{
  "num_hidden_layers": 10,
  "d_expert": 160,
  "norm": "rmsnorm",
  "norm_eps": 1e-06,
  "batch_tokens": 131072
}
Below are experts of layer 3 (counted from 0) of a mixture-of-experts language model. Rows are named router (the router's row for the expert), gate (a neuron's input weights, with its number), up (a neuron's input weights, with its number), down (a neuron's output weights, with its number) and show model dimensions 320-383. Each number is 128 + 24 x the weight over its row's rms, rounded and kept within 0 to 255. Numbers have three digits each.
Before each expert's rows: a language model's description of what the expert responds to. This comes from a sample of Wikipedia text that the model never trained on.

# expert 5
Sentence-ending periods, section-closing ==, table pipes in election results, and adverbs like however and then at clause ends.
router:119088091131144133127112130137118109104098145127125142157125092157132125116124149138080162114121128146110127139131146113142094120141077114115132124114161086168106160143085090129096125117140140
gate6:102127154145159101132118126115142154146132148116134124111124159099103144133118105116107136157157122144065129103122140091115118125131153153125157130163095099119166155078137132114116125143105160
up6:140083122145146118137151149166185155144128157115099157129137147170163100115159150140119081127128147110154137119160115077147123182102124111129117123126124151121127129140132131172109120133118143
down6:182153100126151119162109146113156098128092155127107134130139090150190119125128100106112148099181139125109119179123123153129122080137171154111151123124175120123139108105122103092105139146148140
gate7:127095144104102115152200129168109114102154153104120119122191116097144094131159155120137128108155167093141141129132143145141104132069147152154104162122105142122103131155119118159141143151136096
up7:170102144153179112091093088142115104173155121184125154140128136152109116105100095137109120157125097135164096130134122111141054113068140134119153108070116132123130116165090107131124092126155126
down7:141084157118104119138123130131156125115142135115153146120150135110117139127106096154125088112101101128145128163087126127101152107160010123120118160092134142088166161144131069142138142101095141
gate8:093126172131158122155150165125126116148133135162156116137155108125130128154127113129141103101125138138107147090158134117146122141096099143069162126140149148144154095169142098163133147122073166
up8:130141093134113111147130123168111133148143144165129070066125117114130164126122140126194107120114172186166156166147134128115184104112122111112092146129150103134151119112092119157138148128187170
down8:127128098066133125111124109137122102073082156105132099130128120139110109111118107142142133116115119144100101149134115106119107136153154142097144127124166092143139103149099113134127123110124202
gate9:107143134099130108102148130138110123163127111121153138185188112164146139120137154124138096124140148116137122112110158089145167133144145112131098169152129153140072123129187084170150114083139141
up9:145139108106087160180142132186134106163084147123138112170192118135106134108129133107156108141137119127155123112169182159103129072090142142129110174116129096151143169128125116109111133164112086
down9:135105161125133106121108086158138163148140126120113110098163122136094087124155149139115120146076140120127127106117152148125095115135171146147130115091153117076158110157135122180119101170123109
gate10:133105167152144111127162115140136127125171137120118172174114126134134112092112119093123112106134109111136088128162108125118141113122123111120123120098125139137133129181112111129129051122117134
up10:120157099123137093177120144127126128135148135116130082170081095080117137114140143130080132153143108128132165132145118170143121143096155180088139140086120138101128136130098148122101191089126146
down10:146166164122115107131177150147134108136152110124146141132104118156127141169109132141172115155202135130109109105121148094091137145140145156141151145132130129103136155142132104102146174077169139

# expert 8
Inner pieces of split names and words (boli, cum, zar), LaTeX braces in formulas, ordinal suffixes, and table pipes.
router:126104103163162165151156129165140133134122145116152141121126095123125112155099143162100143108152128144087149115126135102133104126150082141099141100103169093158124175162132146136117112123123131
gate0:087160106123159129134074116169116149147124170122120143112124126156119149128125125148127141139126135133104075105102154145128093075139109164116122152137106149128124073107120083132132143165138141
up0:134138143154109177121075140112125107137108106138085109171081112164125172123124104135144082120143130153127109088101143159147133132139139099100156151069126113118122122171137130125110108107129155
down0:139126156161097063132168120154134132138085154142113105167082146142112125097131151108144142122136125150141114161147122186138139117140117148134077089136096102111156132156174114160146125113200134
gate1:153089150130117138134137142143110105180137142119150116107119157155111148118140125134126149115149111129099160101134128179119142125154100149131103124132137122112147151179118135108086085119124180
up1:107145196131136138108094161127132145092165134158095150140111143118140123098162120168105129140175138112164092140167132083115157139117110117124142126136099128101156118119110131132121130180126143
down1:175102099129121121137119118119079101132110154108105164160105126150164121143146107172124102137157129116101118097118161072170141149091142112139115137109128099144115108115151113151104179171160183
gate2:110131160120163126109085123120090163097104155125129134132124142169148134157107123163062107145126120124146158116151137104141121146105120128138163110114130114090133110122111143114093092095160097
up2:118125152176144122095160099063156146104085146112110099152124122147106109170143084130088123106136113129155102111130126127130078115121112137128092093153132134106122126129113111099107126151117128
down2:118127169160156157127138128124132171167120139097095158129148130096159155124130140119163118131112097108118112139138129146086099100111107148113115092113130151107095098096124149150167115113146152
gate3:155094089142162135114164143166084117113141065140114114140099144149110151149160116109115122164141161141097141092100135116137143166126124120115168087135117160152118128126091173135142143102126092
up3:123108127140096203115114155124115081125113146137127117088098145096111111180129116112123069098126160103114141159131113146184138112096140118091144128087121143144136167107114118108125077158158156
down3:156142108161139144124149097145146110146119118141136172142114145139146111096147134073190176112135132118101097125149140105088124120121101087104129149113105111119170107119146073130144101090152106
gate4:118120100166122126171195142107162187113092147097129124152136140178139142138104163117140136104099157106114137138137123117137154165128087140200149135100103145126140130181122127132145167146126150
up4:065096111149129074146136086127130159117134152127156109141130106169111148101095125111124113134081105121129125146102121149152145103121104154112121135098135100150108208127166127133106148128128170
down4:105151142173128100151153113107154106139118140174118133169114151132150120142103132135136098102106131135134129080112108102166126115154116118120092111132128167140114068121145122128083101061104110

# expert 2
Adjectives and nouns of size, age, place and land use after a/the in geography text, such as small, primary, low-lying, rural.
router:079103124140151121097105109135150139171139116119166157143139119141120123120114142121091128130121154142103171125135136083114131117153126123092149138096145126140125133123122151133119134114115159
gate0:114084141131175170109136141161133146146109087121135130137144104147111143173136055108132133149115158096067124159177127102140126090132129124100145149089145127143138139078147124115141135102127131
up0:066111082128121138155133150116138126159121181153099123113121131111132150121153137116157155128105120138113148110107114127114170137128130119144156154149093062144125102146168155126099068147180160
down0:151141112155134140123114139137118122097105135161161125134095156093131139136133120147125121161167120127141126151118121148126110124114139135146138125187146128162090097117161108093097085137121130
gate1:162099101129089116109149125126176108117124091177154091167156089126129128132122156150111118152126148110133128154129114135161129149125119100170114180178188132155115139129066130101119135107117140
up1:115088103104108097128129161152133153107160118138137112135164081090149076133150132187129110138107157139164129121130118105127174123138145108111073150134135141170092103163120128138161127129084151
down1:116111096148122144190109133142127143109130120107118152156128123136136104175140128117153116096119119106141147153184125146128164117132120149166146121131094131095132156144140130132077119105148140
gate2:105112131142108125145127127123136157168159154140137114123076072169139104116144145147089113108141136173138131130140127158099142163125120101125150109132127172163112116181078105122100129095201195
up2:120144098125142143140181136106119136128143091140160087122097106139102138110114140127100137114123147156125119130141104122130170146131178103126123106119129111170131115118128133155150156122131110
down2:086109136086118091121091098116141137130135116123140131148140086134122126150138114105128078174150147111109124130116094144173145112136140154132125088173123123126122100153111135155114114101149156
gate3:105154110155155111166127085150180107127114148140168178138118138158125100095134133118150102128164060094146168095106125153062141095136123109124142150161140119127139159132124146132164104111133083
up3:147105093094113122139092132127138129144118116112126105121137110141142144096130117114091148132097123126157132095142169122150181154115109123115151125155126138098189140146121163155090111131136143
down3:175137131138127112144121118114135125154146110101149146119121110125154098121092100112170092124151109141082166110128142113159123078084126124136145141114117128138124150118094186135109127124107090
gate4:112133106114118095131095111144116116162119116113083122149149139101208144101121183130090140120172139140116096123149162089125098128122128177127123173148170115084118101123123131115148126172124128
up4:164135130115134136123151088139143107117115147126100131120124123122148113126105151158151120106175130168099175101100126074132127114097152137120161142091138136119084115126147136113163139128121119
down4:116105100113135096100123141117150140176126128083115171165102171135123111156081121143137108130167103121168105166117155114101149166156140144163151150138129112115155131125094151163124115101128112

# expert 14
Music words in album articles and personnel lists, such as song, vocals, guitar, drums, and quote marks closing song titles.
router:104132147157146140128078127112097139131124128118139138129217115152130119089131133200137149110157126144120154117123126100119117093140146102150166126092160113095099130131136184080087130132092148
gate0:131116139177156129146134097114128116139136095144130136134114095146113102154139124155080133155128157135147123137129138099094148124185130157130113130138130100080122124106140107131134114153172153
up0:104136172157105126125121121141134093127116096115116115101161096133126118113117153112098145137166127109109085134106126123093165113132123128143140124058178122130104124110181110162121148150173154
down0:110137131104116160111146117131158151116113158086139095174168124101118111157134104121102108117107128157099125128109176123130096080124138130130110126157147102102130126121119143100177134145098114
gate1:134086145076093137149101142167136139104138140082161131084115112114129147120112157127108134091143113067122144104183075118110089143114129156173106114140128139160173094126137111125154124106113157
up1:138122127153138125143128113130092170047159104090129129136117136120090115136148157140151133099156130137140158170132093136122105143139144137102086116117117130128135088091124171147152114112162135
down1:151143082087109096157166139122152147133157144142135129144170128124133142156115138124118154119107083132143179114107107098133119142104138134120127131101158097134099146102136138130119126083146117
gate2:045092139135110122156107089107109124095138140092141117168120117134131113113129123134097132184086115145097158124128084164147152113126110110148109137145100125132119106101119119139156104177165142
up2:069101130143148118155101113110118131150128127169146199155128131104101087090077084095092108167111116113129140113164122159111127121134110076140125100125097122136081133086138123111120125115153097
down2:116135109108150145125172095108170097169185113108125143137110127189130166112151132097127113145127127110121138129164086116129127130127130162138128155097115119141155110121104135127130165171060124
gate3:107113102088128114126124124132088123143107140154152138142173137113146145100122111131119153091115110142126139149157122147128113090168142124128141130129152138086086116124116154103108120143095131
up3:136097097175149149100120073141133095145148118106138146120087141126143090159141130144126116166145150103135108090116140131163115175090146144090085131101123109175142134137120103134125141122137066
down3:140123188178098141163102183131121131086132136174132130121147122116126151127147144148106106112130128110134089130143123129155169105126140130102146146089120158107134168137110167114117184122138114
gate4:103133139115136108128106166115140151128130118120115133130150159104112105148160115144130160101203155147112140089095143096153107145135197134140175137145132156139175156074149162149134090128123125
up4:090132105154131095125160129160147090139145135159088071154105149135106150123094126090138115133087136063114105146150111133104132155135096164136096130103152129105094133151088122172119118138139119
down4:091132116152100148106126129099134108148151155142112128131134135155087141134065137108135146123189147141143157136091159113110147135156125122068142142127162147156117109113135141125099133128130116

# expert 6
Chemical and anatomical word endings like -ane and -line, plus table cell values, pipes and numbers in scientific or sports tables.
router:110080085141132157131135138150138151169130163142135148136119108135116096137116173121108130087110114150091147134152152099144109101137105116106159092090153082145111175171118117130090126090097112
gate6:141122115131131114145087111153109136109115136121128142131155106130134142145166137118118129104142175160131106167115157106109141141137132154100126158143146076107081188151114105131125120157134121
up6:112117124130109138129161128143148119130109137159162126140125142081138123136143099106118144088134134111107118123165153135139137108137139100163126088124103120123113136148144118117154120096132149
down6:137122161096121168121116125123124155143137137093094156137144121139190127149130108168134127116147152072140149142115054114136134108137160138130132114141155176064097137105089144145124125137148106
gate7:109119118122132135126123164094149124152091102110150134115124103153140146139112092115143085121121157140145183120104182138122111128103127093143098141139149153121131103131126142121121130140118095
up7:117117131133095101201138129098124136094144112150120126119142096144103177170152108146151095129132140124149146136113166120121117130108156099127125160110148156111156163172121079099154117154148071
down7:089166101081141177129141081128150106145123131134107139109126114112145126110114115141123124161134122168094138111145075171155094105137110057143137077110174131097132132156084140117116105158078118
gate8:137148155128136117111122133128126145119131182159162126142132115162120079148110122130129117142147110148182081137104150178141115167116110152148104138134105126151115148123166155094134147059108107
up8:168144121105125109163147139098083142142164118120161128096100131106157103123138121148171109175169131126179133131142161134101140109146125145164115156114165133182162160149140184106095103110088135
down8:095137166089118113160133095121143097122143125123125162189142134144138169110070164129131110130148119161144130114165121175114139181139120115125156123118128103152157144152121145164158143138133140
gate9:103150114122124118139135156135134169090116129163112090110107128115096131131122088108083150122068127110117109138070123139128171095062134090115159140111106141125142098111132169119118172083112137
up9:157111111114103137098124154120154136130085146108124102119129149107153139173180105046087128113125146116177120102099161100095132126104139077109139146103111119123124151152160134162156135132115125
down9:165170149142104131116162126118115141137143123115155141104084165122095148155135122111112109158132145133127178125167180104178158112138145160127106158176083061099113134103147147147109156118107143
gate10:118099109130113121186086100134124133108111128131116111152095128116140146125117146114129093104178157128094142153096173177110102161134146121125105096118108102155109160080126142084155133133142110
up10:135145127167121126118127152141114162141139147141129106139118160137185118117125140180173095088121162188093129116101097143142104104165136103178125099161157141150130119113157143138183100155195097
down10:127084109128121173112110122119149139136111126092148194180116131107161128132135133115117122151127129137159162141132142129124142107106072122147128147129111145177103135171116112139123104155100146

# expert 25
Semicolons, pipes, dashes and commas separating names or cells in tables and lists, plus decimal numbers, such as Perry; Baker;, 1.1.
router:106117101138126169141142134140119116154111173098151141155150100152127111134115154162101139105119122141068149133158148088145076107136080109090139112093183098143123136141093176151083150118155114
gate0:122113080143087151083117139151086135128111146120103135117127141144129147154121077123129105148090145127119167164142152092134111145084156116103131138138163092130127123157094127102135193097116105
up0:151182101129141180116109112101085133114133126194136114069136134138152105101112120074128110169137141140123122115122131173123199116154121123140201160124134114121134159134132112121130136119151137
down0:114103119139103127143124145140131109184136123140141127136163131174134077106116132159128148153127106120134147160102130068126175145149067093122118132117172117152130136067116129134136099097095152
gate1:114124076150150129113107180080101143161107159149145104135145133165174187114140155118121140147085149174128095134141146094094127130112147138121096144117151127147100151107113125124150123142110135
up1:149122130119155164097100118151092132130106091109150143166169136167137157169165128118143122122055133134108117146176105116119115127105142073142069099143146161097140115090107120103125134182148119
down1:143168081151148112125124109138103172128115109109147135157142065081163109151104134139164090161098121119128094135132126091126101167141136120150167155134100133121120111137106123180080111111148106
gate2:098122173179120125137065130162141125151102081121139150127162144104134128143115186160148165127131170152143147121153143113166115102110125098085135110117132101114114108105118121114126104100090113
up2:132125087093096124127179135129103134091132081165132100092116131117139135126101102140120110105103128123137101132158146125116142132157167131139137152155139126174129125093102120127083087168117141
down2:099109148119186131050110149124135122124113148122163142152173111145133164130118134172133116138159102153110144172088135128113121149107181145133157107167150069157104092094162136144093132161123108
gate3:095134094191124173145136145124105183145101110131118113125117061092130137075159126115136145126137126159104120127111103138158149116155133107164123116094129126137129165158108110101130160141120119
up3:127160155139140178127089143119135199136076120122151100128167116180139136145134132144137129103160113124152135129112122115103120071136153072163120158103126131162111148144145126121107118109110101
down3:122107123115155134127118105108106119105122146139145139137183141137134132135131110111150145171123139108148176158129106133148165117099129125088140127089151132176158117139146099202138123133140171
gate4:125134142144106131130126182109126119148121126174124133110080106101165143092103106156109111141102136090098118137111146133108144118133140149114159110135134135158102138109121113129115115140118099
up4:114095153128124140129158132114141136147159103087118158168176089156145139113155098123148085145124123138109128145119124114155119140128094097141131135145116172139107147112102133096127133110121155
down4:150093141065137118082127145137116127168148087065084088104120117143132155092171106145125119181127121120150122120120073107150134171153122104144134115084124112139106113112166111151115130099116117

# expert 23
Numbers in tables and scores (15, 19, 97%), coordinate degrees, and past-participle endings ed, ped split from verb stems.
router:109067103150158144123134129151113113131119150109142168147141069160130125147135171149118162098128131137101144119144160096124122121151084124115136114119160085127140151122101145136106119136118159
gate6:171115124114102131151159126099137136152152124125096124133127095174133097178101144129143119152127121071107156141122112131132109152121110113124103127112177114127125132093089146142118142139118098
up6:131139118125113140117092103140148129125090097130097127156117139129140118141136101123116138095112111115081103116146099135142134143152137093143115072095161117129106115133132123085134105124095097
down6:129109181116150137105150184113132121110117146149157101132104120156123112147150131158118128140095133113116121112118138106173104123138076159103104126139147151158161105143090138155152152145136108
gate7:102116091145134144142132139103138108147097153135145134112160138136097104127157140116145114140181149090151129117082113089127122120121130136121120128135094145170122084104073145133101122123128146
up7:083146087076119132141150146175130146108163091107120158112144176124146116145147110155125113196139120121102091162122106135134150154140133154178126166122149150098140142146113146131149095128162116
down7:120098119106155145141097112148139133130082121163125139069154159154112123112116149090157165186129125167120085166122169149125093146165089118140154096132133126127133145150167151168123152102109151
gate8:106129116144106150125098130108171137146155120126129130131116101149142155128123125146132127129121173107117118138124117125106160147149119142128205112140099139128101175110129133087101122116143170
up8:086123091131147111169127098162132078157088098095128097146129162148127187141135151115105147132150183075132148112124144134123140124108117165119099158131137099153125107117095136119118160147104151
down8:120128136143149120119146142174113133145091123141118112168112104136129153065121136145129141149121117100126136145122154117100147113148154126092130155138120116138085119147060149137117161202111173
gate9:099128117122141113158137116155107131112144099079163127139145125101105144157137143133180108115127162091133175080088096082158134122184119143146152096125148127136171146146140106119101114141112119
up9:121146122139116114112132142122152117115132111128123173075146135106108134146098076094114141112162184118139126139124131138138127129090142115106125112137167145142139102126044118128137125131149099
down9:129143089139129160143100126119116126096163166164151150115147163125093118157147143096145122086126166141086137105103138091124147107151107147099155096159149108160155145129088114134077115094170126
gate10:110163150102142139129184094125173153125127081118125151125163156102131147136166166129095146129142141102103109159114149153119116124131093093121123136107120145102112155072171103123119119127131116
up10:150116148105099096132135148105125115127130148099125141130136142119102180116169146126080167118106134131137108117121182096129124155091088149103170122087127167091137121111055112137111097119150123
down10:133138121097129106122112149115122119093130105145128121115184142128159152144154132088154179107152123151125133101159166165172125133130152147074138162107096145067150094123108153088142147178164091

# expert 1
Colons ending field labels in infobox and taxobox lists, plus some label words, such as Born:, Location:, Owner:, Season:.
router:092126109128114112173165162198136192114158146145145104101177123140144131117118143129124126116126127161105121087131125154142059119094176137136164094145132150123089121146138098108117148151145112
gate0:090097118118123138154100160135150138109154152150113142094131110100137080106122148172126119122100124156165167106122171128123157160151107127096127171137144143125106121123122130161154168142122138
up0:114102102121126129123124162133136110144158141101139148095092107083076130114113143085138137147103156154138130100139145097152148112148111149174097129119113116130124147128175179132167133098155125
down0:130145140154152129147109158124149089098131132120125179159088097134153104151099175193169109150124129125115109127162174133148124139120127118100136091124137156100120106159173178142140144138122094
gate1:139125085120132072136134134155130141152144173114076122155138114116106087122194135128141121126159114104147104105163140153118151093093147071128091147124175155154129130111160120166099133135151121
up1:129123136125132129118128174146103130098141110130124118153174124121129110136158191146105145146128122142131109124096124122100110132129148139129129148126118094103128114118121129171124136137088140
down1:109116125149149136117118132113085156132144080124131116126128153177159100116148137140120106122146148111144098133122172113143134202164123145088116123132123136146130106083176079148072137108140120
gate2:159134166161097124146111137137114140130120101153112098106104096125101124131125137105107115102142145126121145114089128159164093155139121139131112110144106172149132124170153125142108113113113157
up2:140115171144153117148101115102110114092132125151134099169131137125102130175120100109128129137183104139157169110153160150113111183130078086128132163136107174116166087112126108145154147176149099
down2:132109095140114110124142105122118137126110126092090135117151151081143107076116116134138144134121132140157190117137102124130156125088129151109114190101124142121120073174101145132097145137135155
gate3:181147102126133132121172126137157094105130184126109143124135159128124128126157158105136163084120125150142094095131105145084119131127097155125115160116112105130110142106149132133149114103165150
up3:116088108102109132117148138135138099165105109121104127156120084170161118133121142095133099132116159138146134145157154095135129112137140134146165142095131142116154158131129059139144160126114157
down3:114154126083106118143101159111156127076114125101125095057118116121140159110086106123133164136092127122180164150099146094110149168165112106143159134130158081130149125152160150158121093135084154
gate4:113160124094095090118134110164154141127141139103143129150105124150120119146126128079144140123151081129086118112145144067170154141138126199171176103090101146117124159100166118118122108093148117
up4:088149152098096089117119121169119143166142087118131132141104146149114128126125099130133085124155119083061123127120130127129097098105146184134149078080130123159133161100149105160112087110101114
down4:089155148142117156147089151135085090112157159119147148133163149123122076158136117107118119133113056122104103146105090136107189174163130131148132124115107152123125159093090135100113110132130143

# expert 11
Commas, closing parentheses and semicolons ending citations or taxon authorities, plus table cells and numbers in astronomy lists (MPC).
router:104086098143189157118137143137135154116110169128132128157139085117145127123098154145087133114142122146118142134136140105149110123138091112103125099070135076146109157169123136116099117121136117
gate0:118102140133140164137165158137131137104129102115108150141124148108169144076132118127111109122118123129088120131147136124115132147137116146124148091058101156135153159161102103156081108158125153
up0:182113120102105103148159136122109069118120105120118108107114103107120128094164103119120168087094113150102172122118149083121081115111127113130146114120096147129106140115142124076128087135143164
down0:127167111127149103148099068111138118116130117110088128142099107100142121097155120128089098134141102135152128118122187131092116115123099107099129083117125119098093125112139149104126142133084156
gate1:126101101115110125158140139110121094172112182101123112128149101142142089111136117123093110150120131129106134125142152065105126164097124157098133155138154124165098168097131094056104116165125150
up1:165135086097109121128143151124076130123083096160145097090156145187140095133131154143136137111161119108096122134145137115117151120121120119106132105108083132128132096116116157087111129104147161
down1:095133109157117120126125146114093139085099103159115064119092136116131091157146120136119162171164081151118123144164172116165161126143139128121129115152153175123133095099142113111100134154164120
gate2:117101092138124158132177110165110143149144155138150105121153130109131145102139103133137115107096164119068117124131130119093150085113128119099110114103150150131123137083076131115138099132130081
up2:133113141133132147146088122144140088125161128101184122118145129074114122148149140139125101115136106087111165164173085116133122156151115116112101123124139106101124132145116119159122157108133123
down2:137130088097112117126135117118120166148160129126136120119144123162141183103083160121138118142110144140077128128126106133172070161107101128117135118150171140082109111190092140126104105120146157
gate3:156122091108116107125117177107137116130171174161133156112100108155110135150165143121130164135111083127093113122152143120133101137128109109140153132124115126103124129153141115131146135140148143
up3:100145115079128151094109106126104102141154135106109110141134153088107119085080148109113151136143134110128105125094150124116106130117078173098172158098123103149135121112175116172096128148154106
down3:124126146155139141117117122116140121103147111121138138145112154092139136117132098127128114114101095110103164133129121128146120150131157150139104159109142129132115175133086110153104132163118134
gate4:107124134135158123108118168170172159072154189162156124092101143129172138099105118128087177139150147134182113117158167161152117149145153144112110108140130125150126132116107147110120097165131105
up4:083137072102133148144112104127148123132135156149154117107144144139153114135139127147172115166103115167112088099135131131105126147158120135126137098128134137112080129142131145137109147162131100
down4:072096117130137088129134149138114137069133127147159156165142144104137114115157093103110156108129098145154107142185117095091142139120153132145157139111106136151123125133129147132116122138114092

# expert 20
Table pipes, coordinate digits, unit pieces like mi, and verbs or prepositions mid-sentence like having, of, have.
router:116113123160170148138137095121099117137122161116155138166155087145124114131114122119124158132138141128094143111153162113170089123128100111088140111113180108172114154167094162111110119093127135
gate6:121152131115143133106101129119065099095090146110066093142106115110136108145120122171132136107100145086089135132084112141160117114123138107154125130124131096103135121135104139132120131126116125
up6:107074134137144096126116083053147146128172104091115143152138127123158111094117103100137096127100139112137150126130078100148124107136112117142136113107121165155146169146142148129070105096113161
down6:135100187139103150153142125106089122123180167191124122134104164110145135096154141106140116144118151117139124118131144107204110094160141099103124120137113137143072094118110136105128123152152107
gate7:124112131118120119151120168071117156113147140168151134103161156150118147113120141171105159125168150116123102121122137106104138110144152102116153097129124141134152139142156116096149104102154105
up7:148158144131141166127169140141100167155133107081102109122146094122117117148106147147147121121118156097113111117132107118143133136141182106109174106161119123124147129162160111134132111119121122
down7:124123132148088175136131156098080111153128132096149160163174121120120122098128146137135107100113090130131130112098152149108144151082074131093158158128176109125168139148111122165117118116106163
gate8:101111149082117114110142111123137123119129120137096145128124146150173151166093109123103143124168110116116168122141113095111098123145114114190117107108139125121147182123126121130114136119120118
up8:119130121101120149091105161163169129134103150106084134126148089127110120151135138138188172137119182109141146129157148147118138143112127113132093149164143134127088118143152143117113137101102128
down8:111140117094098116107054159169133116087130112129152158097116140113144177104146106097134151139124099105101083098151148108112125132134162150117134137109100173138174126141148125132117148130080134
gate9:160155124162113103117126138121111134095133100075106103136155120136138126129129167129148157129130143130143136146181134112162150155126181143141154099152122144107094120136075129134110133126119120
up9:110131183128124118120083143164156187100100146153139132158149135158128139150144112152146133135113162171143122120160131098117151146110097111113111150103122126075170112128114136108115152108168138
down9:100100131077103104120144142121144135134080126135133117135140120108142128167112113137144112108150105096120135112149122121153131101141195110106147144127160112090149104135102148154157109159133152
gate10:118080152116162157110124110187131112156117132138151103155094135076140134140084126092094123120153169122110126099139169137111131122157127113086122114149138114149151122101114139124107118133102091
up10:122083188122110125150101116106113133180146121096110147116148113143127131133103112133106123093139126149117134144122086114159196137105149129114131122149118137104110106130110079107131113127130121
down10:149124092126133124159169122128156157157131075127115091133124172125141102146111136095093097126133067096096118093155131092097148125143133166117153176106130114117098133096106139169126098119115129

# expert 29
Closing parentheses after abbreviations or asides, table row pipes, and scattered words in tables of names and sports results.
router:116093098165174151116119117124129104148103173108141133139128104120132118124108164150110138098116137151099135131135122093129103107125105101113133117114176084142121161147100129115093119122127138
gate0:162121101118120118135146122148107141137180094126129097136074140121114128194129143131113132115175113117107164125123154130119148119133127130120083162083150118170100117150132149095125088122101179
up0:185116143091110149175146151106134097110154137164123140083114119156102139133186128158182136128110104130119089155137140095099103129170118086123126119122126143090153162149111127159084087139168133
down0:118132168127100139123132081129116079181127148093122147125126181091176139139141134195105154153136127086168155094102118117127097094172109088116110108105146147108117125173086149149118142128149112
gate1:109109098177146116144091120096145136144111116111128162122128092126185136134117112109164150087139105089141169089106123151135106116071160122143141129145134127133092152156161156099152125085135173
up1:078138117091102170158156133165151123122158087101134048077108109129125117142160195129133104135144122132167105130140135114106086069059115124153137097122122130157123135121128170165098088147137083
down1:183124136114128103124149120162132132150125122097164115152126090145106171105125148135148152147123115100127129101092125079113132113084122119109120151178108173157128112083156160151160128136171087
gate2:144129125107139120148172098080141085109167101152179127143141097099132106134132135146048125131140154135153133121114116125105154125134124141112143099115126143095090131165147124123136151119118137
up2:118127123147137109155144118079110150099107135098197106110134094134114110113129141129155114088082159126119127129141091115101112141127146147148127114131132146144144127153149103079154115122121104
down2:115142119123139106144106127143105086138155121118143108140086114159149150094154102124129153149085092096109107096107116102110100161126117114118135143115090092139128141115101109132109135135150126
gate3:156113103112115135079139132190120162138075080144105113133139130131116108154113123138095136118124140112128172119141117097105089125149126140099149155118137078111110173128098106116128131113108084
up3:137149085109133135119149108077108147128136112130146111140116131126126128085147101130113126133112076119102108130176121142135148166136109130114142151135152105122116163073132115079157148143108119
down3:134140126137114173127109170145157163099078118160067134143117139165141115137161131127137148098103144139175102120121155181129149144148093117123102142117122152139100155120146163110085130158113101
gate4:125132135141123122122105157153132102153155138112141117090121094148143141152116166130137107078131170155129131104137146094149121141136137124125131118110116086160106137123126115086097071099171142
up4:114107133099116168124168093145126108165093099133134142132167125104121133164129157105106115144144135103104104099155129116118139155114166115067121121188127105155114151099116151141146082097175116
down4:173140138137105123148096093106126168114087172109111139098104094108093082160096112175124105124109150123112103135114159156186142136157162126092119120153107085164168148140120126090110160151120117

# expert 28
Bare spaces, pipes and empty table cells, plus assorted words like events, Sir, she, 1,500, with no single clear theme.
router:121073119167175131125103110116116137147105143112128149137127110152114104150114142151101149123120124154116154122137133097132080109142108098111128090095172074145116173143093129142096144137099150
gate0:120155107185190112180112124089129099167073146108165146125097116118152143131167166166154145110144158148130136131179116111126097159112140081152155150176133108126119104148143127118097062099122120
up0:121152166140153112118117152112089139110119159086146149150136125114140091168139113100160162132135101149063116103167123134122153130152108139162151139114152134121117142151099152160157146138174122
down0:118135127162124132139090097103161150179121099163118154115152107121140134101175103131117094133124111084154103136128119113105135128116114121138169156138186095139133101099152139112122138086112158
gate1:110094122155152081156129122141118132103145132111172094102161097145131137132107108127120162128085108122135131192151080149149107091117131150116132087135136152092166134137137134122138109131144106
up1:163110099115145111152076143176140116103063117126149117131102120117085107149103120142115160115139160104095174130128082092138130152115128175124118124127156131168137166091109163113132114099111149
down1:129107145130124116175110151109112082086126144134161096165112120089117185135111129105148160090128095151123125150091164089160146151140126132116138147144096097113103133131127139081130135094166098
gate2:110183132125137133154060144138125149131100115072148140126143134174120179123177104134147132098091107158113122152179138092100116085154124104108127096115092165082105097081097136133150117162141121
up2:170102148104129124146149109151126135126124036105117141105128138155124169148154136126098138122100127107127110100101081103094119162154133119138133141094130109142134130122127143119149105117082123
down2:129156155125148179164097102155137111159149125102112117126147125081117105144152116161142129160135144121127143126136178123135117143178133110125098121166161090095141120114153107106093122167123122
gate3:133130145086154105118133129108119123179126133116146142109093075112143127120121140084117144093087158108118097119140116117145122149088132135141105125160079152138148138128119130169146133166056122
up3:110138123127124134136126107132107125165145124146140149156115109147158147098097120160134123099135139126158127117118154163144138191162154136127129107141148114050115121114203155123120109098155133
down3:143097145093144137117105138096107170133113141172105134135155129133123151132108112079106160132101139144126140178105137150108120181114110117108134149138137158121165154138108093064126144182115112
gate4:122150117130133106135128095098133104144167133140154130138131145141141130144122146112112139088149162135074111125107109076111094161114140135087107099085161151131149146117114130104095134136123155
up4:123134123111092138113147156144110110135126136136137145156137158122078132131160120173139089125093099172149128132137100108110098081165153126128134150138137137103072105129123155145157146125131123
down4:155136134108104135135106130133156102099149134131135141094143123089113122137115104127137098080130146127151115137123101116165126185116150159105161135101148106129135128122169102127114150129105128